Weights of a small mixture-of-experts language model, trained from scratch on English Wikipedia: 9 layers, a softmax router.
Below are experts of layer 3 (counted from 0) of a mixture-of-experts language model. Rows are named router (the router's row for the expert), up (a neuron's input weights, with its number), down (a neuron's output weights, with its number) and show model dimensions 80-159. Each number is 128 + 32 x the weight over its row's rms, rounded and kept within 0 to 255. Numbers have three digits each.
Before each expert's rows: a language model's description of what the expert responds to. This comes from a sample of Wikipedia text that the model never trained on.

# expert 2
Description: Everyday nouns and adjectives right after the, a, his or 's, such as end, back, left, home, town, plus pieces like Hispanic, householder.
router:133112118088188100108120122143135103136135142160120114154145159167116112099132121187112089128117071113165161147146115150156171092079143098152136103128145087125166223080139091131142141121105138135097114140157205120123167101095166117108118140
up0:146131167162136134092132164095104145160116124148085099090112169176135122097191189087143112115137115110139106171150191147125085159102126106135120088228076081071131141154119100130137142153150161163105136105099119161091143173152107164129090114
down0:122114123200167145113127168127094172118118109135143072164124159089097133081104162106114120181149119106133154105110125146090130134165153149172128131096158179090181183163136103083104075125165116171170129084113111153064086137150095125159176075
up1:127110081113160125135136119067096187127117137149116125155092093123129117124095106140117100161102135093150146062146157128175133110111129164144113181123099141074138138138100171143154120104118115104155124081113113186072106111093119070107189143
down1:146107117077184088165123122164116154152104152148200073126138143091171118147109122094133175110110108144148130081136192154100140152190118132153106138143163080118110059111184102110150169113170137117045110140107155102061129120131101160133143207
up2:151077133141171157132114139096107166157103121140091142161157178137112132109183121131150118127154116111094161134150107117217086081177138101144114100088128057099146145159101153114142139096119126126149150064124102135136120140140110188125143120
down2:143090169172101146161136176139100126125101048117116164185128120165174118129111103129148178152158100153138151152185112145061111129107133132145139103174107165119143154145106125177142162099109134095129147151107165142173107107137141066136140117
up3:152077167145089136087163123134096169126119149111084146167143119133201181098095175201124163099116170104131085072108076114142133211134175138104188120102073139139073082098148108133167175074103139170165162162131145138113124160118108198077129127
down3:147127132080160095127116118072159094139093129059133136184142135148141119113148176078135078145146175109095112070190096155115155132108113121195106099114156129145148134097094191125174142184141133125191127186115196096137150179091122068133165105

# expert 5
Description: Final word pieces ending names, taxa and chemicals, such as ida in Leptotyphlopidae, ova, ini, ville, ski, ania.
router:119172126151139106113102102176117120173137155149083118067099116159190176142100082064161108086156138118169140121108139103135056135186136131090172168081136124113112046100111106109137120148069146124180150112153124115126073091141164191119127135
up0:131148149073120183186124163122109144155120159093171102119083133107139158105112103203113116170116124138196106112115134120106143158180152108076105169140205057113093199100119099147141163085089139131126136132106124131080100177118081176174141084
down0:134100079168150131136162052151105126108119122114114169127116078143090180124171132104102095169140142109116082113140082146110143178125114124136067147094128132141106121113104149085164154164149088101149130178175130145131136130149164164147112129
up1:141079162129136196146119130137121114185114101143073171174117143129112082147132095093163136145200173182107182188055142120155123119168120108088156076108215170046084117122120129086104094145097138082156144139155098075134063129092078167225114156
down1:146141179148084140106157138153148098143068158089087127138170020163178196159142163132140103066134139126158079114142091140178149132178122133122129116082088121117143155124089106140167094090119155204098122153113102159177059127115097133122121153
up2:127126124149197098176148169127131139161136105127181085129155142118141124107037075138131082159139099117130152109176127156115104143126151063141158133152155128108095125173143082149147110119143108204093116126059122134119152134152099087185189140
down2:168133076206139140131096136125153154118116209161107092088093199114162160124108126064166137095133167166174119195084099090125113147105116153079188174111164077148143150058139130079072084181126093092093127146157133132116164072158198147149129132
up3:127064134153155104058160108108138066186105111114106103121090082178118169119134111116131148148162141141076092131129103059127125115163125102141145100087138144110070182130065117125114127148145166125185144121182148122119088129193146118181092157
down3:000119105129075112098140136121143113186255130118162101103134155124124100103106159156021116111122128150112128105134105094105107093131125152111168135120091085126140181153171122102138117146164120158187159124158128143160140157116126106087098107

# expert 8
Description: Pipe separators and numbers inside numeric tables, mostly a pipe after a number or a row-final pipe, plus decimal parts and semicolon-separated scores.
router:128168203111153169139124174121164110138151072152173137090150130091132142122115127199124106098148132070124155037169126115060164082093125061189180142195097137100157092147159182101104150147103121128102122145111093107110100090087079149147137110
up5:211110167146110175116116102150034146137064112101109107134057089139135130123139160115202173176162156092132095146146091144169144123137071133140136133145113134106119086151116020143044186093091135095152138159152128137145079198150110129183106112
down5:129127157101111142140116131142141163094161062145104139105061074085133153133100139160090098186123137121137145144131090148183141012129123111113164063105154111113101081187113128131090162100107126148179124175142114155067108173146125054163155124
up6:204145134041115203130160134146053118135050105088125121181086103155097115110104104138196160157184161098135047128127128130166131174136088122113133085161141114130125102169125082116070141096063156144135087112131113153117078161155109117154097102
down6:137203096126118192135132129092134144135155088145123130154149143124105165117126146180094112136082130117137150154104120118120108086111087110131150124079133150070114057144114164122122140081080131124165165155123069070104110133090057145100070080
up7:122136155128160160081203144143115054137131058160133083068104099097125165175158139141135116127082180164143091145170081135146161128130088110152075141122121134108124157059128119163134143146109144172103128114122128122135048143157113071123091174
down7:158142132213138187117200156111113079120087134126135124124185142192105118085124143140136151144144145212091137041075125147115145201128148169135099191122141122125128115136128152198142094118144144038191137142107186122156141159112120091133128093
up8:132128109121118158116099142141110112135128136135054075126094178115185143128077097118124120132139116106156090116099126129156132167225066155122127184148127132158098087133088138153155151102129144091120146152107115151126077144096135149140105171
down8:112146123110102158111121111124073118124136133136144116138161109125126145163108122165094065153120132103192101059175140093163102097089127110165106133123125088059137139108112196160155117125086149098155150140116065129052088060134078090126136162

# expert 11
Description: Pipes and numbers in tables after a text label, such as Votes |, Loss |, Conservative |, plus dates and word-start pieces like cor, tr.
router:128149140114154101126126113113165130108177124168156119109131171108137123095136141188088088108099153166107137043164159106110157154088167128137102186089075182187125112142174185150157125148112105162104078125129095130130141109077096141093126146
up0:144118185166157129116173171130124144141122157126142076148109137127138072107188159160135221129197105083088136088149128112169081116179135123123141141110237101095118158136125103102105147079195126113127151096101079100170098097113114133151128090
down0:114132108068092124177066094123123203138118163158116132154194131143133140133116140105089137156127122099049182124113078139148127113138135114089117218125113097125095151119116179100064107142092147074164111095107072153128144118108172155146128108
up1:156089136133123125146156121078118060132102081130149151110116136135118131093211164163159150124116105164122191119142088177130132122119113184099128153120182126169087104152100131119146076135102156118142133123102098127118075173142131177191174153
down1:149062075102068137125163098167139158115115145117132129111135132161146070167097134079167069143097117192116144055097128115088106078195140150058068146091106094141110140101181116085139096177147126206153127129157132082143141074163144111118146159
up2:135134148148151125093184186125096157116106163071115139141065120158085087157114134157149118219203118144145117137128161092165143170187067109097155126156159131138128116128038130082134173113128112114096117115142171096113105166197078166128135130
down2:098122115109089147149087154125116073102125106179109190131159148197124121139130101108088101087126096172206096102126136106194072121168139164093078123099092121108167182143125120174128112187093122159179113106150137100125060093152100173154163150
up3:137147151118114127095060164177106137059107151159065101097126100113079117117139088119160063131092141065084107166137132117135127078119123122145123095179157150100167136092088183135099107115096135202107151171128164118075129077166143057133096072
down3:140144129121133081131165137140141138101109119121110130126083152088121092137118170156125119166134122113141083160116177133054135105162114186176170133093137113136150120114111091110130096120119141111183107137151086182166174139171164139103162079

# expert 7
Description: Clause-linking words after commas or periods, such as that, which, and, though, where, who, also.
router:124119148154119091139111095067119129085131185082113168116120072163161101176113109150129175127097097072137082147111105160145153135135127096120104054097149146110141124153111101144152108098140128048134124100124121108154171173107170128157123142
up0:115117113147195176133134145109110086129118151078107085101165095150143180129182090070130072104130145161122107151125147138161162082193059152198200189090132147178117139169096146163090150139158125142121143100077077171159108078139146097112124108
down0:150102121146162084153113152121078153126135140229113128116098141138095090159129090113157119069145125156125123097148132175079192089054114169131162197185103131160150104106161068101135103070181117149128124112075123103152062071157124195122146150
up1:146162077093130123067169131190136055207136143115149114073123078139144159109144111117146093136151098205193136080154132090145073118051091092101151138143145079080125129118124155119087154182139152156123139136142146143165101085170131114129111156
down1:027118109165080084130113129108112167112255135128129136141127149106137077104140116125000135108133110105139141117090102162157148092099133112192120142146134125158134116131145137127113075128134102099134125123140161114150160115116151121141153137
up2:144088184115138127150110172072104038121118188090150127163094145105170145116202067180123127145083151158156117164114151136090153144120126125074112156126139192109130124088127164165095118114081107162124117114152127154081125094112113119088166155
down2:117118118140170197149128124180176080117139137105189057159177092103153101102088152179126146110101140068126132051157108135113124111163157087166113178135149126111093098111117196183088176061124108172072126098138101151078144141143136098144137124
up3:129164162148143146135178146152114083155133082096092111201135125046135137095103093130133149162157155130125135154100134113174114114135136087149112060144188175100146129151117157172058157114075134124114113159187120109047108143099149115146090101
down3:103129080093161125135143159179144129138117158123140087144134164129111144104053175158134102147151133178181164107102122087097118169140154116107114062111131104119160180109140137154132111185098106163095124119212153124152126151144121141076094151

# expert 10
Description: Word pieces and units in census, ship and sports infoboxes and tables, such as tons, Armament, males, st in 31st, aged.
router:136124137142210079103163181158132149139139119104147109114148133098112119098186115097140110077143151097172152138089152146217127146068131124117148148079125124122166129086164118136138126185066111125127148101142129096160113137063102129125108094
up5:130168187143128206146158183141094076083109122103128143105092120128131156152126096181123100140070169123121098096208138139130080150135139099098145072125157150079145109168099178090095171100129130117101136111176128183079136104175102150119061060
down5:102135161112137117129146155126097137097094122181131147113139123125105115140140055115147173135079150130129071072099128108170144162189147173129131127090146112091182168094133128146186073119150141177105125122191151163119102162146175144109090110
up6:120078128071094126155165153140120161098114102114153147155101134076140151091118148178121137149172136109085143088117121105087093143111098163144186127173095068121140106187152146136125130117156110113140111126124117163189118120122136129166112064
down6:169134124091135147114089123145119150130118155137101139119101087148148092121115123105128194151157159104065122115101132079126163091174117121167132094106116107093159080141148179145130126070090111096127093072091125085110106173165104129113139081
up7:120161125101153157130104121180105130117122029058106127132184059169117128187090069121148147113097142071114092088095178114141123123135140149144151129055132114125115139171087117164116143082074189147137182133155131115162071156164088159149110085
down7:127150150152073120130168130136140140136130166145105142068139093107117155138108138157115097107115134079084138068092101181143088127115131167152156176121100146148122080111098125127093105115171109157149103150075149103173156104000191180137164131
up8:138103160141091100132215157140144122156125114146147061100127053102131113073133136082128133138189181097209146152179099121139080113105113159089180108141120114158100135137156138180126109130147131121146122093099144112092067133142129054115196170
down8:164175132169133128149073156134111053133107127126139156083110149171091092124148128119172164052116141133167086122142134100157152165138108075159190110155098088159135119131108151168144167113112130050153106080092144100132122147219114056097109133

# expert 12
Description: Hyphens, pipes, slashes and dashes, often at line starts in lists and tables or joining compounds, like R-group, and/or, 2-8-0.
router:102131114115117104168128199135170109059160092158160146103106183076135134141111143110089079104117095173102168104132122114122113116111112151147115160100119134171148116133150184130084126139135142180101119103110185089113132097158156081099147111
up0:164118170060161162083188152144071085152054101120119120106082117155125156157168144141196120169103162143148161158140143161189147132191078123135082112105128147109150078138151134092112148118125138092106139108136107120156096188174096089152075125
down0:131128079104125079168149193169119156136099157117137117103141145139171136127084151052130112152132125147113143185148163213121120135087089103127135077142160126116120085164071189125118162065129179118132146157154118157125092144172131061108143118
up1:180082111122163102112183152141114138168119056125140161183103156160122084102154125102152114157142137156116123142173128075129151141102064120158112085151085154141114190144125169147089100181134104144113145122141081134103201091105142057078115107
down1:118113126132108106114140089168084117147089059084110152178087100135158153132110107117121088122159138162165109023138127098182140125111169145136046198083049139136115144112148129146099092170144139119191149122125086120152147126091110123097125136
up2:138089151143166172102144147098126097110117092093106152147114171124111174112154194111123140125116125157092138135162074086099122123127119154092166166109085191174060058181127142091156168157141189097154144103128112118159083163163131188105144149
down2:124075129127109107133167107114142121130104100156117111125086070203155091146110091139114097156086140071130090091120099106148085063188151100135134092044200134117093147085077182083250175163163084211166129088185098083137118128093127109133141108
up3:128130122108098115135143166145092151133105113116071079118093114183101186103081090142160164115117142060074135156157086128111095120092139129151150150152137083099081112139152117070141138069126130154127136137144123143102112091095130165113081098
down3:125183115073159154169121227133132147138084128105131132148091144132190126091096121144142136110139158073125200119117150139155060092175100116190079118154135123114114080139094195154065150109110141156130123103181123165150123133117123151175116149

# expert 6
Description: Line breaks, periods, closing parentheses and quotes, and == heading markers that end sentences or wiki section titles, e.g. "Background==".
router:103075111158091162172111065159137143166134082112151166118163184153109113142116177096116117169152110170118088098102081108123101157150134132086120192240144078120107138168116109119121120115177104165116154118159070153140090136177138094174165151
up0:131152164093144129159140145094096160094128125106138120149147090135103117172149106098144195116142080072157152161080126157156184074164146150138088123051131189117163087093179154134094154002118140115153129123180131106147116173109082167134104154
down0:170122127125147137136145095153144121149126066182158134145153106155149140095082188136158139148132119109103139159165133080151119143170108078113099225128174178155168136127115108120163148186173122128118147136106078140128083125154131117174159132
up1:158173124136141112173143150164093131150100122100102106117124112147135157136084074133153102061094135136189171179173190134151123163126153058135214117100133128103157094112104140117096150080102126149117129127122129153100113094133143165120088097
down1:119066021142084121125140088086110052146115141124080171145121069085071140111122123160144129136173159140079145098086158104128155126077140177100077147041104137132157128142138158141118159126184120104146152170150117144108127096106123151124098149
up2:143099157205122128177123114150112181159119073124139103098127154151061140043094162147151168143141150157082149059146126134113110102123133146126147169174073126121077206125081087099112164039121153112184114097147038124136077130171082141095129142
down2:119141108126127062062100125107141121125137228121149083126129061114120168166140178177114136121143117063115149128092164133146112144141128157131121120129129152100125124147179114114178140131176134128118107143119120102187104128094106084159117158
up3:139139105142147210202175145122102131123114089119150124184165127162138099090085081152153169127187151118150178173121145132149139110128152126155150113111129172057178089166164150173073142051071109072134100131240077131153093171109063129160143098
down3:123136037055167165125152098132147107120154113106109123136088137110120102064103128080133098108091065129172095151071101137071129117109144087154114136073137102104155135113092150084124047133132125119026151120106147119077184106167150119156147148

# expert 13
Description: Final words of proper names of organizations, events and places, such as Racing, Cup, League, School, Museum, Championship, often in sports tables.
router:108148089124082081158113135135168112090144142164124109119121155125086164102101100127111130102053105108144142086123141117093084127132163120158155167150107131060147123106130111116168110159084105161149165139120146148102129077127073118109111117
up5:134127146168098166163115133145096095186109108089108118081130110129126112160094139107111106105121169148192172152066141171179079135131121157145185158101191099087120125115124100115133150113116120121111144173106098105112106163166167156191125132
down5:173076050158078107064133114103100099153108133133086108157120128110138129098053086142131120092151145137114095044073109092132169124087103091070160124066131093155143127151142137141135133177126127152149097130128096135132137199135109146129117128
up6:187053143142118194098203140142049120127052060115094132167105138141122103098134169135180200147133165123147060116142122091150162163162127175122144090136157167152100084126072071086101139129094146121144117113167055106123113191190084121175160123
down6:070131187146114153141142154099179119164162154152128134137091126094127125173136135096068157074156167111099107154147133167148096119133098103177161126177154121091072083192182115122150114128158143161146139052159106171144195145116110099148102161
up7:185171145173146177115160124122057110149083114116115119140058137180155143083134135109193112120133161111154111162162177104103110135151104109136091125140103139083129153135100088155067134123103159106153110081148103124108099129141058067128096118
down7:144094105169128122106156143082127100140125151123033121123126130177133191119135038059118166140143156153083075160149085098185129167104140106125150137145134124112110153115078040129126103145087131114181123141122128150154155158139140167141119116
up8:154111083108090125168090122144123104088112093098079060106096143114081156117121109122143088124112140170119157171108132129167111116078114169097197127101144130147105110149108127159140210102149164174157126192117136199073080099212131104087149113
down8:092109101162098096136146124123114148164133164168163074156160161094131165199098137180116161181111135120115135127109163123129109159111119103127132157091067056145141126074168141095090092143153119120108114095099137100192124123074067160105124108

# expert 1
Description: Opening capital letter or capitalized chunk of proper names and titles, like K, P, Br, as in Loo, Sereia, Tell.
router:120148095080136101163097145120178123136161092172176112113122166088090113130135138087131119106064138177088164099154168088083163102125099144137099119143094126170109169119194174137122057175157112183107150097113143136132185103115128067100172135
up5:217081134120080143133130143122118166086074134143076164141158116131123121090183130131191168208141096134105177134146114061171188111161124152161174096107151146143088115167072106104110100113157131111162098105151096102168125179161127156161162110
down5:106162118104134176139103172122138148113105178119152125110141173095127088146147096208121119138140126101142156085178132161045082117135138100043211093165187158134136111137087089162096148065074134073127102102096105152093080071089149121146125104
up6:158180177192144137173172122114134124150125127099167138208168143149156107143090115127149069211160140106150154122107149143101078155169105146158077132066152161088088166117152109176106172111143087159153085174150118170158152113124145066111108155
down6:136089058097250134143191140106070113127087055101128153111157094182126131085121118066137173141045132165155157144156091101111097104094155177009137145050141144145152123064112092116123155167104129162182142138101055098084118097149105156126119108
up7:187155098133156093160137191143127120133115102147178139132173159096137134046123108111181124146107112162104156132123138130121157126082081123105126160191122120079114159189141118158096132165130162134106116123092114160156177143144163080110132124
down7:188090091133120068066178067122141072151010083152075185138082093171136159087155118121186088100196159172120084105092153084121164130124136118119106109025106167132111181105168100090156120145114158177108138169161129190160127174119110122114137128
up8:198098141139099154129179153170065115140054078053113101137113126119080129080148129144188153149133149114125077166151134119149139132132121106115197075107114118110093090163096157140094187090071145138152101119147129178089090159255136077144076126
down8:131116149124096153177146186151073192166088100112152106106126100100196146099119118086101064130120106102080129102166118112104150129057108121144113140174121115120148120085150115192090126124104106100105107190124213139108135107197102104186100067

# expert 15
Description: Prepositions and auxiliary verbs after a subject or name, chiefly of in "Duke of Mantua", plus was, is, has, been, from.
router:126121103113050134097136103093131090079153102147132150087139166113129166131173136089114086143113124161075202065126104116055111112177130220154138124104066172180069134118152186105165109167127109151090183157089167128106123164092068153110143153
up5:215121163144128215095135148110088125150024083117095074138084126134127136098149114192250121148127160090163099186115150097132142158125127085117143081126174138100101118136107136093095146071079162163184140163136107141123084133152095101197135153
down5:099064143140114088089187132088129149124128096022118116146108105096082146146118090102123081163115104119058174174161057056107134135182185124095155096060115133130116098111108149113108125110134141104178130161118108176146105087156165131144118108
up6:173152149108146178136105135207018125145061129120122098133104126166168137090103118146194099192192175153162120131119111068163132150168087144099129104149151135114080087133091109139121167096115128101120108122131040191108115211179101137134059130
down6:185125106129105082099101139090112079128070045132104096161137105116117134124106150159158083130157155125167079108159091050117124087159150056172123097167132153120142102130117119099069175080169142165169132093149094117156166121199129201143075127
up7:173176126202127158107130185124079140137074101110103107125099136120060128123089115164174110154148165154146144144118103067156173148109098146083148128188110099158119113175098140100141155087102188145162134108127120114138134156179134155138092109
down7:132113092129126071170141114117143153142111138132098082105097115111149121151136116133136129181150141101154136108154134104118146084134084203104153167119114112100090114156141166109088147166148117144102144182070087177146128157138103127092156135
up8:167153118115117120127132154194074114119097108085107103121066127110170180165106116106147148094124129106105070132208109077158145169127127147151128118172098092139074129128157095092154158098106174140194155173135137180100134120136147163113088126
down8:153141054188094170141173162081057082118078051152158083175166092132084132118109114176138078129097140175157139118144093119131110111088124121087134142090070128121151229077119105154108123140088109176171122104109082136096106126135071103098122113

# expert 4
Description: Determiners opening a noun phrase, mostly the, a, The, 's, his, its, her, their, often sentence-initial or after of, in, to.
router:099049164077136162160166155100108132154156123148170168148071091098105130146068152129102146138126163179112138147196104117109074134151164207172137088132091132149129130091094048069158150132168101135110138121135184117142168159190144170186109135
up0:148119152121147063158131169116099144175120136091133173151101090092139140125142128120136088172172141097154123133146186135163083120114158098162142106111177076108158169111123139092129173105099141191125109055152052122067094114094114107115099091
down0:167156111165118118181142136074101096145103088123101147054144134158101160100092077143165090105117132154115119109095146130151255043110119170088093114118081119142131160086121123107179154110086111188165157107162074106087134173127169110089116111
up1:111102153109113159084126065136089061139129153098128113178131105101119120178152128130132106133125134160128107114155096056103115119186149122114145114094175127066117041136046147076136179088094112125140095069109164162137140178136063147155122154
down1:137201147198095079118119136067142118125071148093047140126090114189079126127106083095132066106138088175120148059151111137157133093103137161155148156118084118173162163143185173153149100126142147162143126192095102146152137141119139093136159130
up2:134125116180133180162140121120125115112124101168135088126179117142179119082142140141125172164189104093154112181123051118124128142142110137119183139115149149095096166142127149117162102097165109103159105161080121146252115134130068079165133207
down2:120040112130106138138181131127088166105090043085122095142153085110120129088144112170110143120106117094123133113106148110117092100130159158106063114164108159136159200120117133066119161097131174175195154085148021164139061143161120171107085158
up3:113127152145131107108074148137107139129125151135118128082109121180165120126183189116117146128144128141144094124116084153091130116115154116105083083101087111085156181147118152107076108089105145043173127043112119146178111100154145099163082147
down3:107073095215102082137162096124109107127092100162100064149157116124155112138094103076117058167137102135100109099075186119184100120115145209175172168194148127119144153130159125118185117074166122180113122158092112210143136126200134097089138089

# expert 14
Description: Prepositions like in, under, by, at, line breaks after headings, and field labels like Authority: in taxonomy lists.
router:096116145136073135172157153128169139133152077165169124130094147047108074132139123091106113111129150125119107089127229164110135121145108150170118112121106088167188095158139168180080089168143095190065155139097153142095168088123120084078138102
up0:156158147143133156169083124166094154120122189144100064096116131150200115103072132133148142096152117099224121157165165124129086162180108117120151143121175095070152106121085107114137156115131158105162138113139125137141096134139140196118052099
down0:133138100143096188112133099148115094123097173084128136133148131147152178146108149138136105098174131162180158127140119097162068159089130118105102146060093059084138122148087172152154159109194121149173123125121160163141108036108115111150087154
up1:165133130111103104137133081130103146123102121096075078121092101164116188124099098166186130110104141198123066156153121076130135159131126163066156128137118134110091125085148083095157177141185140105170117186121130169090146146110151186179103133
down1:185078058199067159120117143121089145084069134094161112206121126158173131140114154074176181170086131080114125157123146122136120147151158185120086128099061104161177123111131106128139193125146117136178135114158120125127138122197111067153123119
up2:187147157152142169186153074159046098134078104057124123133074152147145098118130145145188068140192107135163174111158114136171158140189107121136164103143121153168087136152106074113091179103132147134176157179108073140099070124122144077088141116
down2:087134150134213097116106162146144168168159143137131128095093115089138168172093097186074136131087145082091100186128151137131170108106084130088118106132167137118138131100096109129102145096135203149118164127179120123102144144187152105131114115
up3:165093166155127116193167194135115130147084120170147118220128100120168069116127076132174094142112143117167075105120165165117106138131143125093151108174151152093159128155134088162095120146080083175103139128125150102114137146086150072097115070
down3:166111080132150124073092153118092105124052109138126072129123103154099111081144138117112149097122125101187167138101094131171145161154149119113085124078076110102119135099110142117191150055156097152160101151125122129106155086143129079121136110

# expert 0
Description: Single letters and short pieces starting a word split into parts, such as c in citation, an in unanimous, b in belonged.
router:093181091139125074169135127097162085093171138134151114117136153067104091144097155142114102111129073196152180117107185157108090085111118156127149182187081144141132121143192170134121063157149154137107123216119111102111129076112141116111173132
up5:190084128146173173173115121112043083102078067066091131161117100141125107113132112169203136171104128154148110096177092096089126104185123124061101109089161158138103164144032074164136179079092132096136106145097109172085071146120118095143119146
down5:124117101094148138122116123179096188189128142159144132087189126200133146135119066090125132141121131119143102137155132095170137165090159133134032144042126143162107191123097112125141144144068107115065141106160098101120129101140151204148117145
up6:187115174127124206195167168175072148136081100112110131170087103083113099116109085100189160177158164075137112121114141079170145134137109144103138087163107113093136104148128089132075203068101122106127141154131118155167104159151131087154092080
down6:108114087123116155121147061108104155186172140146142057132095145134100151205138131150090192162103150062129085104081141134175158119198111131066134159154147155128102079130104105132109165031101165132176139105165107142147135122136203134163086119
up7:140044143143179147090129175068105118127108096080131156127120149124148140128110160123157141101157141158113133117148136097147133120167139149146178093081105136152079076123114120076175118125087165140160127143103080135128082162153092148109117118
down7:137134123134141146068125085106154086125113161126185140088147148177160136188110152126156132166128164195159151046152120160092169156148090110128143126057102149178131158082089122192116161142137141158111124130115083130137117222180114113131116111
up8:161056135113143076117214122135128124157087072113191163116120110115149153151171160138136108094143118200160126100165117136185151133096089124128174123179124096170150140107105165167104147153119123142077114102115114123102117121153153065203134162
down8:163140109173160132152149086178084151127088105138110119100095136116107149097116164134144085124152127194127112111133118098144104129079150218100124158000144107104130122095113118090124117182157140120157128155139101141077151158176136135094164143

# expert 3
Description: Middle pieces of longer words and place names (ific in notification, on in Daejeon), plus common words like government, international, United.
router:101165113139116149135130118159144072110163105163159083127100172150134105110107121118115121108112154129136118139135164131038145123122195125140085148123130152135177141086138177129110104170091140132059118137148111116094114094130124114118157162
up0:180149110064172119170161178157131166063113116141154135159155168119123054089184170094162127142171109155129157130136119079127188120107093172180112136133103098145112163114122112142105122169130156073147138110152122132152143153101135078093141126
down0:172099105134173120116181073152095140120078066147150118131143109110100126167095105111179065127145175213127029138142135104117153088075158112140098166082189109117097141142127123088135122204151113142128126139187173135123116150131067121139119128
up1:129127195092128160146128165096103142127109119121112157141127163129151102149136142152116149194167117115105176121099102114119076082196088169143134058095203159086068186108118138076120145098105177108103123133113091099074064179124092152165122110
down1:139122039154138126080158107127095072148093104126099100157110094145098150099101134081120112155177169163134142100123106083140126152071117164126155160040081088141128116188138113102079098134120129149129145172099129154078148120113137029149146090
up2:158121145147127107154080155169110169100103159089093137088083135105139177099130101095161151109121135124142107100133072091156131128130115181148116124168176048103058149100128121136155096129129148105144069114107151186098136167124184166147093065
down2:173160032161139131189172123190090081132033087123139110113122174155179128104111096074151140100136181144144080117148198121123168164087118080111119118117122107129104126173114074219051094150089182149174121143133135158112165155135101164125100133
up3:155093165090118097140098176066103068137122151171124146121127128168139150132104091139159118110136150134133070080047137163122155127116158094038113140177153110135113121120123098159152140122127175096103145170102126097121083163118125125121131131
down3:169116124158090121186194113184062136143092168159105135121101079163050113149095127099126116133154162144194103133112131120114054076125090087149127145077097137140158092160079096160075124162134144159155100116218155179128092135170115133067131094